Weights of a small mixture-of-experts language model, trained from scratch on English Wikipedia: vocabulary 3194, 160 SwiGLU neurons an expert.
Below are experts of layer 5 (counted from 0) of a mixture-of-experts language model. Rows are named router (the router's row for the expert), gate (a neuron's input weights, with its number), up (a neuron's input weights, with its number) and show model dimensions 0-191. Each number is 500 + 40 x the weight over its row's rms, rounded and kept within 0 to 999. Numbers have three digits each.
After each expert's rows: "gets" lists some tokens that make up at least twice as much of what it gets as of all text. This comes from a sample of Wikipedia text that the model never trained on. Tokens count by the router's weight.

# expert 0
router:539528566497509440549494495513481483484482520487478542442558489523526500491492508517543512539505554510488487487483517499560488480499525546573552512508466456489419515509525518505509496462461553509476495525525550451536551443549496520481493409464473585470531487538570544447534514545537566552465462518542476486500543599506485546462545461515478435525475496452449491463578474491479555450508551497432490509504539459527555527511463424602459502497462481522537466540448512544590541536509579472568452481503535532454497557437493533471504411395523441480479536518477428535478418531428460517
gate3:478536444525481527444475528577486462547578532489441595506502497544397477495501531485541477491485540480541500497578483457500449480578480441455445490443526530495523539424499444491454614522602477573450434506522484577493492495471490539476498493503498559464523573560491517515512544489438525536423442492517535554537487450469494520442484466502504425565498513486498473513520466498415534505423492548520505551491535481456485540436477498550496518496468529490572507472544526452562536521520470442497510500573505470504510518480502497499444525475488511496515562542503439512579595500506528451
up3:526466499537439562506567452490442469542525543446546538494463469490497549531563438418581552526470506501489567497472501554470516480465542487503560467465514514507495557505526477501472483578532524512447492502407515535451550501490449496541509499508511397504535490557490581505554493506500509515482442505518453505544529459543487568509515541470458463502453440507526478546510534522405458426472487484459477526487497539513484515500527578489534499429503517544478444550494492532486452466456540507492471468586497505509675490489550525498513555465499481455465518477425469474431446474573505553
gate4:502540464466542458534528471498481459414489475491466498506503511520498471524486496527462447481470526446448498501580487420432510481379526463505437500516477500485502422540463465430432546502450473473566449506450495486470472515494484442466533517512482457500503538516578465509595547516551473452456490553509484533549537475510499479645519485464510483487591449448536550519550527513512506468447507476469492501499524479542484516472430515448501577490562489471522500478516513506494493440522395495468484543463470494488497495406403467522544442479528391467526463463450510506486542551524524477
up4:529495506462447500555511432558529485480549445536508471384528459500404521541458515482480466479500502457490516399551543566460449530540473500509485501499492523505580532442451495483530493486487498458499549508504486449479522483479396484484489521497607504510473490452510484431532501486566510469504479484493533506508522493490520518543562443462524559473480547520512462527547535510548386538492511527421567584500557484530504505474509505500521539485491507471513468532436568491481543541474622568478522543567524549464473523564460498533412472563527485513550470483543533494562521486414517496
gate5:479533510542536493458526442427512554513500484512503542494502384458454439522539496507489650497547463516462551489491500515396543550526485510585531555519563499485517443449443478544533496531437525442521476439448566523504490518474561429491476466454487495520491474513498486425538527504540524501458498524490513550545526432516553463544535522522524444531428470378498579505482455499536514477538538551460550483529506521435506496500499537513501493510475521494536453474565425495505418501510477601516462511481512518449542527450532514426557456494458549513516533458510503529517532520503470489
up5:493524514496509585413514511483506478447471527497463461549553467489515538493495474488503555488479573479496459538541539466505474507514558553426495495466451468499535501558571435533533500486613475442516466552492410576540497538522521514569472492547528540541560483457501500490493499482508501516509506566519408499517488481524447500517501488473493484500452521528456514482539504527477566499412427492565512481467557498496487522476517501513465547497536516493507499522503457417580460517540363536616426497555524513474513540590546414520493519544510522536489508405479514525485523418525484500
gate6:485456508467438481479488438500508455506425496501433489478552503506498429403493517507484498547464516484454521613518480515472567362483504467460497476498424494504487456587509473425503488512515501441514463544418523487485565462479507552480543465532550489498506463505506484599500597549485482536497503498521446577505524545545494403572514506503560479561477474481488482513443520507449464480508525528494521484533462514529500549464566506538490467533475502513519508479498507498558628525507509582420519509468431458484510494463581494529488437491435508433493528538528456501535495493458510494
up6:490552361474528511516509523487469519436467481509511440456486536561486554474516445527591478503537493498485432468487508493512439519499517442458503512565540444483446415482486368442499538548467594495472508583510466581545469506469511516497502452500443551497500472485489484474563444583528481476457568443441484472471508477511512576513488452515507480422521500486530576484451550530539499516450507418515507483479518489440476472489514532496500456575550444528450508540423533504492538423490488493488489529584503478541529478500503503486451596489519469548492512482497490483487461508542545471
gets: "er", "ers", "s", "or", "ter", "man"

# expert 4
router:508476437521485495510446486491494533460521530476489534399474521448536414518504482430459599453422474480510550451475537555454435512491513520496459558493499492557547534449498461592486476574479450520493525558504476488492540479503412535482535486525565539485514524569477526509489491502530445492487429558459517451480448481524536467481479530496475530480502474526462516529536545510540496518457557549560503493516463537432540512474575409475486527524477526522532490467464526384505486479576472482474545447566524537485451545441502447534481518511540483432521434535482529530480491493430532622
gate5:431524513523505486470538481431480534457505465528472549530475457491487522490621600525492625449584519561510420479486479505435538598500513361439405526513543528532511500449485487486482458587515465498530503508457511463449472534472527499530493458491495538524514535546494504456528503529515486502484503513443479545501499498476509509540543484569505458574482553483517505560513372587490460512553514486507491484480512493436504516509504484503522510487523499467547486506496517501518514476447460530494544600513494494415508486488529504413449436468417527447547540498527516480486476483517518504
up5:597520468490493540524477511509568430553499500502492407506552501559511495510443526479514480515437534469478472498497504476519461500493461583484592498471498458505564499494511504511560522428495578522552543480493452534583544538532522499574474508607470502501479380461498432486480479457533502506494490471522541481538477452479398507494520469462508528499492499494478482492478570501486515480444481519540598482487515492466492507474511517491436516522445459544463447458539463460543537477514522523561466517451475602583504528556487502590570513484578484550447482451424539506429518459487495506
gate6:489488481497501544476449513495518491487513543599464448515528565475536424481509538484533451550432495502503498564498492548534551416443579446499590395524490471570472512541469503464572497516526465504485473518420419540546549535437498498492510505521434446478498424533551491574501522472460434555535502483595468531512511525591495459558504444570500532596490471451520516471512504528462472446460537476485514527522413485449423497537533505484493523528518534500483583514527491524545532557492466502503525525489461427480521493532544456528479499444493457435542511539499491498473484500511565500
up6:408526373486561475491506477586443503424426482443534475542549484481416489503496556527531452545467489401496456491500498468554559472532451485474492508464498466494501435492487367561511477588499548514496508560505513537505391523502490541484487462454511485459476472504475463487508472498553457510499576488508496439455517506493429525559432509508519533477504522468515568501471530497575526448505496471435533463499484463486487500427500495466550457528494466496539511500489465552545478418508477488455519494512521471486514434470552558451505545493554419520505448458539527473503489548501576495
gate7:469555476568451485465528532481548506504509479540522483555495495521409504411477520503514517517466478470435507510514482494501434506469574430453472494484492483511453511459484494503476566532504552499490500498395453449482552399518495510510504522460501519498504498492501554515530509468503472401472501584499505497437535474435501527476553513530479500495458501456497489415503424543443488581494527551396470494500496533533503575516605540517462550508496514471491552448468438577480513339503478530440535523467515504513492556505465541492511518568508497511542553511501458543408527540485475472
up7:460502495474537459496489474490515439517505535495470526472532505416515510512439488476509509462512511476520498509476481446494479531471455483518541493515491481448540490460544521498549519475472493496497475472530518513489535579589550525562515509483516536536501492529504480443494485467449493538543472514544567574431568448568505519482496541633498535483583547518504509640496535497501558394463552460498518521540452481508537517494423458484534518626511480502449495438495502470541498564429509501486517560502485436464560557426571494424518481486501522496479542436508507502487506584394470489
gate8:585502462533474525463500438501472528472518467496511568570503505589477539553494553493499542621430487426493477491461513506396521505462493520523509521494504568503492562495495493476506511482482476426551482500447523528473470519513558500544583548493458557474492575554523430551491494505441463493414501475460483550559508505520427514484496559499465482527485502505454483500506385471459472500525480478490529495479585452496570501497443440499520483493491494449533516566590423591514560540481493564549492492513464505517429492521486529484546566453461495504521465463528513518516504513566506416
up8:542490551517530569498493459520454453478462527500533531523455568506536533506466475484544525521500492539495438557543533494498390509487480584516508501448492491484503471452506573454520608404579493515519505495504530530535512475532482493507522516501569500485503427584465505468334480517500528536488518479546496543542509494532513528482482508551468448578512495498505468501450495497494480615450501498453507531476382482579501534548496495456494596497471488522524588539521488480500543498464451507464454494532525545499512449508473608558467503496511523498547489546520497575526489503443499515
gets: "201", " N", "199", "ral", "202", " were"

# expert 8
router:521445519417488536515513557429494481459503534497560494451551473525455465495592510465401480442445554480402531524477491498495496437494474478554472506497483452560511484494486457524571548506494473525416492540429547503474453466566458520492539506483542618498512511494487505431461466497576473447510465521469548485514447503503505525501452548440547510533486479521473466524448476533520511568515560503476576458506480507447513494421555425560509529519492516434502475496506541486515435513542486472480516473543557415512505571460475490545562524415529462451540501467515514416455524551505525538
gate5:488463492487508477492605481463500522481484452500519590513483488458477498526493530512569590505493515517500518490515495500440583522500483362498531477450569463496501456426433479514494428570438485519500446454486576507416452505435535536511473453438509490495544467512437523497556584529527532456474506543412535558456508497491559462501540519465512451512535541416542539500409488511496506511518515565377481502505460511460494510498556503503581502520501517521484502504499517490495470493469511484493496472558462463403492490505501500447466524426446494485432553570490496504421511514498477490
up5:451534496505479512451505508484540432550487524466498467512500489547554472500512488544531509467516500459558511522449464482502438504511476550462475393501459498495520567499525494549536529425533512421576576502506464543582539499537541463538493529582434520519499493434513490481425398499484494505475409415580461452568508490471433509517462469526543541459507480545480503477498509515506529431489520507581599473497513518518497547519497491471408546467463510485521506522505483507566548543599427498552500520448525591561501549508534499531514503528557523508564498411480527516506463470481480505
gate6:534457503481449532538483552475462496543448486585505499549527545488544438390510520458555454533460510457525493569506487560417534408493541470506523479485420508517492432499531502490519473526507488464515475582514465484501504479518518482494531501484478489473491483541495523608496512483471485458518463499561458564477570540511454423497496502520513468537506488487458500450487493514496421474456459495509458498550432556466519501454500518422541445560498486488529514538429537488496581572479460552469607545501443454505480508543556541573486482530478456494465541509471470640487540494450548535
up6:485611506449509506499532497482488559471436505503452507523522485585404553442428560496494493550515488468481486466534525456463514518556525444517519501504504493509445443477463341552472480535467483500523490594500466534473493600518497552483496502490514527458520447473426498567530502550506546515445527450538519491480488489509510493501495505518516536520484485474503574497466486509516414515468500473512479501494486521454551559351507517386538410527510477540515499494476507467517462483449515537466522471483516374487518505483530495473513535556512487541495468479503445533455486475455492578
gate7:505549496546509514530468493572486481563420455516515512505531463469488509466473500438500520502411518484445527510523542602531418503547547426504430492501485574517442460411502506553498498487522516486510496561457519505510522492516459454495569426459441469482532566461454626533452512492511469457507483568489462499501595410502475482530556498585491475492487546523494473451491473510513505487459485594455463478516511587569507476538548500505545549471484541507477608438453461540528489549506478563407504511463498506478525526447505540510477547498475498458448500513457468504456505500481502469
up7:491550517554555485506494517457488486562518469458471442494521596538501484484502541517500500517537542548561605547464559487477501410559592522468490501518484512471565428445546521531526516489460510479532454509506488478484517584515453499507506499495502524571586504446512512399464449501459561508501419445531557504506603464528494458508490478537503515461528501501492464529498515479531558478497462484533513490536471461511487459497480482485476501521506473522481487417442508524470506542506512568470500559436463462471556566429512500427502556499489522433533551518460504490402496559496549360
gate8:552418505464488496503628447467427492491441516498524572537393508537490511547510531518534505540561488523468458597488475502471441491464494506525512516477473539507539550554584510471515534512537568477540497506541499570422465484492527501519512506481475563542449506483465419522473465475474431502518491453469467514550489547507515528463470565452470499491544499515532492473507425493472453503552495400509531518517521444529537465447541536494502518457435521527450446510545499540471549529524495488522486474490505522523426503490505507383563524539538516484501502451512415443503546467535519370
up8:507517529442520537513536405605514524455572494501430486478487547500564534455463508516496544524501473524501563566473536510495382424532415563527533430470451552438533495472452526458519547483534537544498482481544500540502480493535500509495539506469558468526450500519502465492459466482553490537520433507498462551538539454495537526504523481603536492575564535562504482442460446490503516512423501451415501537463455438545506544534488504484526482516471471523503514513547478542463655504523467491504494474427516510530532469470513500522499531547501491469595502456537500486487527457493451544
gets: "\n", " |\n", ".", ".\n\n", "-", "201"

# expert 2
router:546488516476558485555507537542451530535496434488459525458484561517426521501557541471526474543530544495499551574505498478519480575529529440541533502456519513430522455481471467574553522505522544419446478522523496533538471524416520477510434499511496488462451535474449523514496487545469539509565494474482487583504499576471499454496464458566484463532502513555543414479581454499502477451545483530567493408488496477505487454554532516519509524596569505498482543503458522511448458484498458436468561576456451457505486536468547470556540617534485470503527490520466442570502517557451545514
gate4:479506491491503416501499478501456417424504445512512530442548507521474528551524524493552419497518592470495440523553428501504502505470498556418474548468513456488575455504475474561551509500605477512584523545456452534538515619572462524487515505481495497476508546496573480446569491481494487484506541526497449562527504481527507530569509465457500504487483469510498489555499476495541532488517479435500470471509506438495518461456488499465482484450498488487545521546505481573524459502541464495472462520488542523503556536464448554411487454565514455518656436500459485443484499554520457443
up4:533496435432422493552508455521463464509519442509536510368510522515478485548537534440527409429520496527510488456492498535488436521534546459496478501500494495510549501530513514449505514526571511507499524485402459511496456506503499430486569542456484559510468500414471494525586539492503587474524534527426510488496539497606396523482501481476503507508477463500543568439498498517576502498475499505448492536511548494506549536513513505442464490468500538493520401545467617524569490484476512533478408561513525546516480486529529490472489523516478485518521497515527477499569538524382533476
gate5:488482500481493498452576530478507466471456491562509498509507486522460497520528597484473681477546505545497510499518452525487476533430519424494461492459514468433571525436431488504571505497443492469515489479426523499443491513498507511471523492446459561478540484495529519548565545530511463519435474502514533556498425517499373500527504472525499436517462539431476578519499486468470507562480447572496540483499494461433517486520517511464498502506505534465520442534504504427500453494479559529506459562542506534423466459393487561452494488456493548562445574502510499513450505491492514529
up5:501498490532494501483500505492483496514541525420479451519527470537481494536575467558573492460464494447515468526485547538483495425547471522477487516544451506423546458525506523517524530507537462505550532506506435504566511521568523506532452526604468527500546540526483466454481469435537585571531558389544511499544493431443446480501487567515495525497520500505467445472494547537498510449501492493583526492408526518576441545499530481537492546571413540570490541501513438565570532512552461542472510431485499493568524544570519459506529519549553507517545494508487577497518503500588444492
gate6:474446479413474549571463515457431437500502507544526446495498428453523472513449507505506425509441531500503470544520512509461546430501547488486556454498443502506487475577501482540487509445502400484500433471475488485536536516486498493505561474543556481521583416507528515578488510479483508530509503490585495517509493565566491488468508495503475541581525528535542494462398505489511436459471482510472458513600464475488486467499487477483495495503515514499487477446503517498474569548536508515532592490539398503464507499480586445647485525453473465450528567524465476507498543468499534568
up6:473538443515536543487513463502431532469459526519478502484546474502477488493513582499480439531363545496454489501503523513536588527505524483520501497542511435489519399518395348515495481497439570481480499567449490502547487558483429553474443469469519495458508513527483507460550524517527435526459638505560465449500465502486482489493477487463481581474499566515506516508447493492542493508454514501496489493500559491498505538508454495466540448505573490541533509504491509490514476490520490503485510410531501466527578495497525517511497547423442417492466548501529458417442494486510563539
gate7:506533461539497498530485574512549535510484452499484536583514497492474512389486503498511515490515488511414490479469488532506416455537542501440498506473485485519403500443499501516456510517512543556469495609435508543512510538513479472496463509536495533501477548468508621562514497518484448469520579504483490419500536522413533544453574560513464461512471482524556496448434501523548473546511495518440456430502518519527508504509504486591552551502565535515489492465459421576498449460477515564455535543547546499383542500500488490516527555562478493517451479507486460528410453466475475500
up7:473520477554571468471474405489531465501523503508522471525457462482533483557383502521500494455537478498549572528494467486578527472500496509451576530453478547437542465482492513512513470476450523527464457503523554506512554577488497508501523497500520509540539475484517493508443469500451579545496495471530549456475595516560508449538447513603500508498598439495558468599439510450514542533501500491505497534487484467442506531481516497505555470537636464478476470469481497497520485563452520504521517568499524477523443515406540479451506501537465508476516458439503491489433483578404535457
gets: " |", ";", "%", ":", "′", " –"

# expert 24
router:528546532525414478537517554532468494476480468486496582513481510473474554554457550445453523460464507537491548529425524474523470473486454483466531484460540508516511455546499462510462415552450507502521506462515526549435485440536563481495445497518498443516551532491513412503536470500551472530548525512479434422526479469539588588496435581598507512517475490533524522512396497462523497521522472525480477545462463482562515483519508533598485443475526477551463503519550521494428517553544509502460467457527453444517491567448497551468534528430529571462518490546554517456487509532476601500
gate2:500504483529538521578502516515509472472569511518493560532502490560467416452520523540414510496472546467367516546500496579512439438391472497424589546489530456557582578515549469482535514508499477502494499422383517492524446555474453505452469453502547480444514534508528532519493492511538449491511479480489443495597461501415510538531414526508549468550515496485496493510429587522509505555454488519498487504491529435496482498467465511533550431493502501426476516501509470478501505492434476505499482532471510519478475497487526510439529599494523509505499528487513563551453496473524508554
up2:383456505485441447484481506616479458484562544464519580512501510514493453524445540424521495509478457535504511508350538536503478450500509521447511450426499505475525558493536526505506516591480477487459516451486625602546486512499486508520485486560521460522541546456518548483485482472475464489491571492506514555533537499482482429501495489529547448472546485531518474518511471557524473498499482503535564475530471490485451536538505486507552463461508511504501497522518508468576466537534531526481496594507543524464481501658525449471581478450503479500457445481497482518496482465497549498
gate3:498594482494455509534421500498490497407505492467439532481477492568473540456538545498496498500521467509462484501499475445483502521446450501451400497424452495502483529470493459463473572513534454477509440532508499550452550436442519596461482485495469557463489529446479507535591536540510475487514532504496478560524527436521497517575508595511563446592428502504506468541528505446489497558476540509583441565482507467462513556507511406487480444510467513480486514517571563461490445476421494449496500504500460504547564493497488466548500466476497520465492440527509453566505602513491513451
up3:427476503476479522547499507523429501518523549442605499476497526482500489525457500458504564552495464498422524516515578575522417486450573505461517487499568530478485567408467564559505493519505497536480518497473493486399510487506416402527455466500549517509469515639552519532495498553498504529431493485510497487560470500468486545508488562539444516458479544567511485509538476500408515466457524516500485495445508503479531544515522506523510501514510497546465553501457583515504358497457555525504497541610524511475559498505532506470492545497514522455524497508492520495473439531541530469
gate4:502494551485465514482556531498507476475474504472481532499458502502467511469514456508475416540497491414537439452515478504493552450523543501499504446498452480463542487548521413499555504445489530537644500517505458494499479591500516443470499533499502509536518482503531476533533499420573476535499498545541494491457480480468509502569482549423445466513497530577479563510490515512505462528448494542492574549478420516495499469474448491478577504499505477527561457445512478552422501447501500515493390476511511466519556481450403448503597466528472385462597539527464498443499527513520541473
up4:491505479487523410534482499569423448501548493498452506470535453492486518630480570419424473497485482510516529453513505504493497525533553439528481510543510503528560548420467457502427475468499465497444522447453554512498546499482431496520587508466554508534465547463568436480568486476483521501532491479447502481502529465527517475491519480528542547467503435449553538502528485532450466528430474512466500554506528448514512556462518487491438499474412470490495463523410540513549530586556531515544509548478552528518464550526498494539504524556509461475519466384527544507563477467399507500
gate5:429561574539500457430573525531468530480477463533483546531526353462484537491567504575507624435519474521507501493488501486512517496497488469474445502507571539508495492414488494496521460517490512582530400492509539500446487487468522487545502500452455469516491501471500447477508491513526501552536475493526494472503499445421570412620536516539552463555512514448557579500419458534497532527473478604497511512485468502453509537506461548508468469514501515510481484499479523515516477479500466544492448504510495482389477503480500486474418476449486566499500501483517473558572502499551505544
up5:545497454505438584477500488502488475539518504532470470532582515525484464523460498477540450539443541507457598518508513540486508507522497464482552444499499499449538540524502457450457536397538506481508570509517437502592523515570497491558452528580504447532534503459555525454528479472636524501554516532581508551535457482488473506515481490496529481469458478503474488509543524541487556487437476525569532474451534486489495492491508512487509533541486432517410504463547487505685493489476490469515477465515511568569530484545519491527554535535449506499571473512478540451467501543494462446
gets: ":", " of", " May", " new", " October", " August"

# expert 29
router:545509439475547474473480546474492494449544489443531530542468469493466525545488493521459541440484472513472438507444453500429474451530465487488476516472604487521508489453565543543558523554527556506498510458477406510449513473547503494528470442424488480440477539563506529525517523431583477459511440551450507522526475539536486431505462527529424505536453435494542426460512600510562488510428478512551562547578588527541505472469519482519401454557496432470508475473479489549490557486535539474517547473488500525499430496482484513516484432533501444517526506545526481437448500525491462551
gate6:490476511481501499505497525495442480535465551487446480546536499426500482492527499488513558404422575466498530511464450507430530441475510523477514477498438453483496539622548481469547409491518390537517512496431433504504454486504455457495571468581541475498489505537540468500493518456533535515542543526535472558485478475558461392533484477514522473499557502512468540529499489499417396469450480477474542482545474530504458477451525511516522492478515507508515477535478427541574539500486459526500539541429569528537462536553496440476583557481490477500471560422482479528483537458507542567
up6:462575403495479494499541477522462497438490453528431447486516506497521562407537598510481478530447525470504402486468517503572472489506504495487512553565525509539505489452450402530489503510516544518462535500534495456493485501459484535491490485500518583428467488472508477545564427553539499480456536443592526484482492431508446497430421459445526497497498513535503534522522500501546405461484519496480528491499549450502526480475472471509535343541525448512513498482528474448512508512480536533466498548499439492536506483486578493466465482486522415516431599499478527467491547481496559499
gate7:499504448511509468524504527484504488507496476480494539460493516491464508386563498512443554498468542505423480492514544554465377412460556413493481498523479540535456539465476513519498540536539484505505551531435478519509587517497541424431505464414513496448439585490501545510499459515526468505498507543526452479497482527503494545451530498539486497512426523417513436467494520483488510455515491589392468520528490492528564453476551498512571472469501518490495505390485464581450486464533482508447490524508459506479492529457454457503508491586481509538470497477408443489403528462493452516
up7:462480478464498508423501467503611478597515488530537491535477592433553470509475485485582501500534508508545539469513531485492536521508563506500520484510506536489506434440502489515529516533422502502541447511520490537439500521501479538522460515498434504545516465499440438482501502520525530446494463442490624510431619494528474480494434485505509555454504458500452509565428514479497553396439512451501422511463536509473491515578579495563500498539596503537472569451500480490496502542515561509475533500526514481485513516503587539406512465456508467508560487443530518497498534568491496490
gate8:487479488405520477494577516503464431432562498451524572477474504522448516507489522501553465515520481450444496506377529501409479488541494461521513500497472495476490572575536474491484575477527514384521498478529531469445482507535517485546529439532471461504476483542468465540481508501392491574452506497480505534507485581504513464506503461483466478512527431498460491487536398415472540476499474506512590529480496461534581434473517484531518527490481475506479479465518430626514609560529458504452485538411515555502481514505477501482557509538526521520494520526526496508504518512483536451
up8:497530463485551525521531504512443440530525519463503509478428512523520548485504506490537505563498483481484504537453532482513477477478525545546560443489486505456500502360463485477499525436545554535516438526559569597519509500615449536473473511474505480508455464551541477536436460500490502509473502518468488512564550442493506587535488506548542495565610599559466520487450437481482520515462534471506534523475483466574534465503492507468509473488399517501582526498462462499482482496497428395455520526439455567486514499491509484609511505531577488485548538501504457529532506522500463526
gate9:547532486494501490520490520513513583485422496595514504502501511532413526498528566488483551475547472498493511489431530482373468442501499544497560569567477507494489503448432510472461497461484503498499519525532504515453447503457474562526508506439507488415496459484470521438507484425545431517477489576514432447548461510566467500503533501472573590514522577514483494510529491473558600501477526542526502556519499462506513552508484570474555513444505578484527479494518511494499482496533478481495516479524525541472482479542560509516501446485523494556547378506554493552526434479553626507
up9:449535528490455430552504448502502457453496541459502589568559500463468503487494532513482457498520489521521515461541512501499507522476537477534495479401496505444490485457491495509373585522421495571540544459519473498515528542529459513603510550479541505451478446558503511508481490499600504500495480468475536506495530508467559480415480496556495569576499527527543506497497503514569541506569455498529485516524486541455557569528485531496500491496506514495479492418503476519555528499492450521483568489541575514487464489501484562450556498471490528607506455551512582554555619493489567538
gets: "1", "0", "2", "3", "4", "5"

# expert 20
router:436557499494465474494487551455583484530535494496534494507516504560484489451499499507558466485573460577495490484463492504517537443506524518595379487470503490511523422487541502494477477492515474568582393544502461525482495507386504563498492534537575540502496471553450523494477512540551517465508539532502558480494336487455531503513528481465474513511559523518483552484528440519471574492450556476465541536561519449464512485516565428473477484465507512476537597528455490584493510448493480474427464536495439515517465522517478495478531494512529448492505530495447511561497510497496433500
gate3:427549530490453512455488505485522507494545524496422579428548541516433442460519572542602488503487526485547523513584468515502520422490516469449460504418432473439486507438474476505456576502552504534506430435539498586472470438477494550414537478528461557478444500443485512506521568538540435492489497482454520512523544480537489576508525472498533418530500511466484520493495476474488503486471481560491464502477550436486519509459466483526511488533465554553554487424529556511473454493415497529480481442470509520547525582502458452486490530483555494431450469506508443520493527520496539412
up3:466446463505511515525498450477462443506499558395541488469418526521480494513565500468596516475562484498458502505527602525506485500499551509476510416449522533510480549463452508520492461599540491525477495435420523498496536511440504462622462442523535378514475507568545572477487506508532486506471485501548477486533508504523485519470506514496449506466452500457499530500483545497475514451520498499532469572506508507499575559491492510529508485448558498576452541497510529537483412544463518514485482504553546497485565477493500492505459510454494506441568546449467515479427455515561515636
gate4:502499504473547442494449513469474424469512491523510486482590486477488512562498493532511508499529572399494487510525409417463528480403502515534480452513481500449571445512499469496495539516535485466584474425490459533530409530533420520466543536525496489517505540514581457512560497508486472512540504497470506603523520486494488484636481475464510436487544538521488570475497513423532496484440497521482489509490483529501468471432406478482566502469535519511516512489435554524472494525502496491415446508520506477491535488408468465439522456495479470463567481455407464494532470555565493474
up4:501486524481488475554524560559470437463530471498482466413486514463503558537455581427497469499545498526472561422558561573483496476575508493549462500514529488463562588460532560529513546519589469447473562519457464477469530548466430459456603542524543544588508479437524507502583452504526519433523506580524483464448506480523502476481515433412538552500491493502497504487525467459493463506483496469454518518507507521568506452492497508511509494496423500471543522526451512439518503558507571557434502538510514496450544578517508470491483433552489529509535512495554534523526488435447475472
gate5:429471524517461497445581486449513479450505441597527496506447373541493528551550501530571577476492444492473514517458509491446512497490502468493462554470561438494534487456510418505528411521522537500480460477464582484438517492451491491522502481505453467499499486561482502468553491515474544500423458518505510591509501553492513511597504535540498496545496521430497547614430435483538503485520515573488535497477593504465482439507530529509581561497522539450484495533513513483503489539500517568571487458507475456446502481480537535462421490556465534526494585479477494492484517475527501501
up5:568480481523497521528501508497501490506512521495448408487517551515517503517479521498531546506518523499531517489511511480490497467573475522455522447515457495479571420499502516604562591476540490485572627438496491546646502510557549485580450510549482500558524478486501475455509434474506509500510516459526497516553458501505418507572531502510466449462503463540488502494522518501521523504402500507536551502438483448474446514489518488458463486464350501558471502519503444498578522508501475432525488498495461526575506522548592518530518483513581497520537448480493550503417489509504510527
gate6:463414517449492552506510493482512489499475534538472498512575475491502405492522487483491516511464496490520461558486460466472547528480550468447538466510416482499499480574534467400499440501475461445576453518511518559493506489473459507569530489499518449504534452499502526586486552548464490545510491542496439592514559568583528422539509483518483504566535530488514505489459468460511515522497519516513502467619447468503449442493505474476494545537400533464495546501513509498508662547505509569484542503491413497487490487535552492561521496460497492450519588473519503552487525550457533514
up6:532528429510495466473483493596482568396471453483508448508514517455475561478501531493569471480479495512563501453555487498551507528503504409503499487488513406526497394470516381537536537551497531498438454552484460533492536503510509537569429469503534553446444503490428497499554523497482537497439543500492476502552489433477472545499495514537527505528460504505529520480420506524527485502469525508446500520467491520473552510424550529471544445516649472514490583494482462502564455464480491536496486489496504497497512508493522553450494585523493494620478426505498517518474521431514538522
gets: "in", "a", "an", "on", "e", "ia"

# expert 16
router:526489509526445510523441489494528531482568426493570506514550486505500446520554513440543539449457461525402515468500540453511556484529479422460465554420481549478454502558499497473520485507501461486550509480451526452491476531561495528458471484543479493512437464539525562437433447504558465553462491529446494490536554506482480430448589465486505506572499480500490477519515533483434494490531473501509476507454526499536468517448628508419489522481518473506447549446454552530528470435501516537517547564517503506575473541539568523474555477457446520476517550595461477438414457495509539537
gate3:404551440467419533486477466465502524530470468477458523474480532562453480444516554504548527496459516482500488467567477501561516491475474472498455489463516526457465500452518513525493566502539555485510475486516490512508529443478531564444545503492495532449479497499496511654492532564566463509518468457453511546527512485582485560534548430515560410636444423468511494514551501473449477479474432560491476501486462446470533536543491478442493469506412566489483461484559579484497486522466492487497507504470562506543509491475501436506481502400512500425472478506485450490502493506581526491
up3:531423456516482528494507505456502522475493512490540471464492503481490426497517469455582497520496406458512534525585509553480491455452555440502524450423560508502498541438426477518465453490513486526499504418420513461494534442508493469516497465508498464497518493590546535567519556469481509537409487511477484481558486492554500555499517519463389492513530501505469557467482511506489457466486501533513401566493500506473568576435483510510500466474469478533468565494393510505489430521413534484514504556638511473501562495464541494500501529508497481474484471531525461470425462569563521500
gate4:480514540469493450510484447506503465476505417512469556489490550486493491493598463501469423457484522497482519549524438479504549507440481532497440479482587473480541390568506489460482461487573540496620507473519444545533498488563466503484509570600472443478464462552493499527513502469515512515499545469507554536515510501518543542598456466516515496539519477495473590501413522481552504514499473487431507534537454510511465449499464543455497550528509469461517476458519585568469494485482499503435509568504528488496537525463384448559516459509437445496568495484434495507470478551560531482
up4:487460445448442465509533492551493456461543484497459493454536527494396537543505521479494463513488487478490486462560513568422501475513501518503466515512443442517498497427550477543523508520477511427525583432534504489529578502517418488475562553495499541500502517419500526496544519484497499434432529599411467429492542504529486510501497500467573592448534534492504438523563507486486423489490493439499559533529481404506473533475505461503494492502504528440476497558438539544503574552472519502494498542528503528429494476530435437499496477516452537492491493502568621524567519438470472483
gate5:505493481471511431464509485465538438450482489510474517485532424467480443527551523475526600513574524556508506557505516531469550516494492469505431496398570530496511481453527441532496440439540504519552473447497538476456501519503502508535485480491533464509561504495568496465562480529530498556462412520472495549576514571455556490573502462523499447593443517460504577477502464501533563493479486564501534549549477526369502511485528507468532574497482490497521501454496511480503465506500450535504514576573497442415506516484530532461470494502437629537497542494518485457528481518492521566
up5:560543499537432570539493572534496463483435512506448484579532502533556522452541484533461568479416500501438466515522468452454486509505498494446527515482496492497593508528517502593496584500470554398493571524476380514494508579502480547480490493576437436531524532487429464511499500502498506511491549428530458542581405483532454474497473515499498571492521469494444448507466544466517494435510487488513541496477483459523457456525483471502465485537508562569481503534523502502515466542558461475507485464492512594551544499534497464514549552501553499508478467454496596499480507471488479578
gate6:500460500504433558575472476509488447541474523537460470505535512449522444393522499414499483545453491535463583547493466577475523424460483427532552417548431494527452472534504518451500469512513474454474516511550467540514448507479501453530563482463555449472518476523538469507471528499534423500484505490523484527525487516502458502582509457527488476542565538505488560454478493489427468517473482448480506464580454505467524526543566504458499504512471513504526548497535481474553521527498406513483519555497418520484541507521604567598492510466501456477472578530484502509491455542491618550
up6:494484475467503519460518474490486518450456497566494487491500479410479513519479522552572503467461508488511509474513491466511493496535512452490560534594538477498468464495456367571549521548461561562478476547505566593547475504569502480510399510468506586488512519398443499471600517527578481512484542478519511498461503505486542587483457491458498568491486542503501541503513465562503504518504574501530474524544444513537556481488544478522564443558544445518491530480548460475514437447443478549504563496541498482534533516516544568536480591551560480491470518479525471501502540499548570521
gets: ".", "A", "S", "E", "C", "N"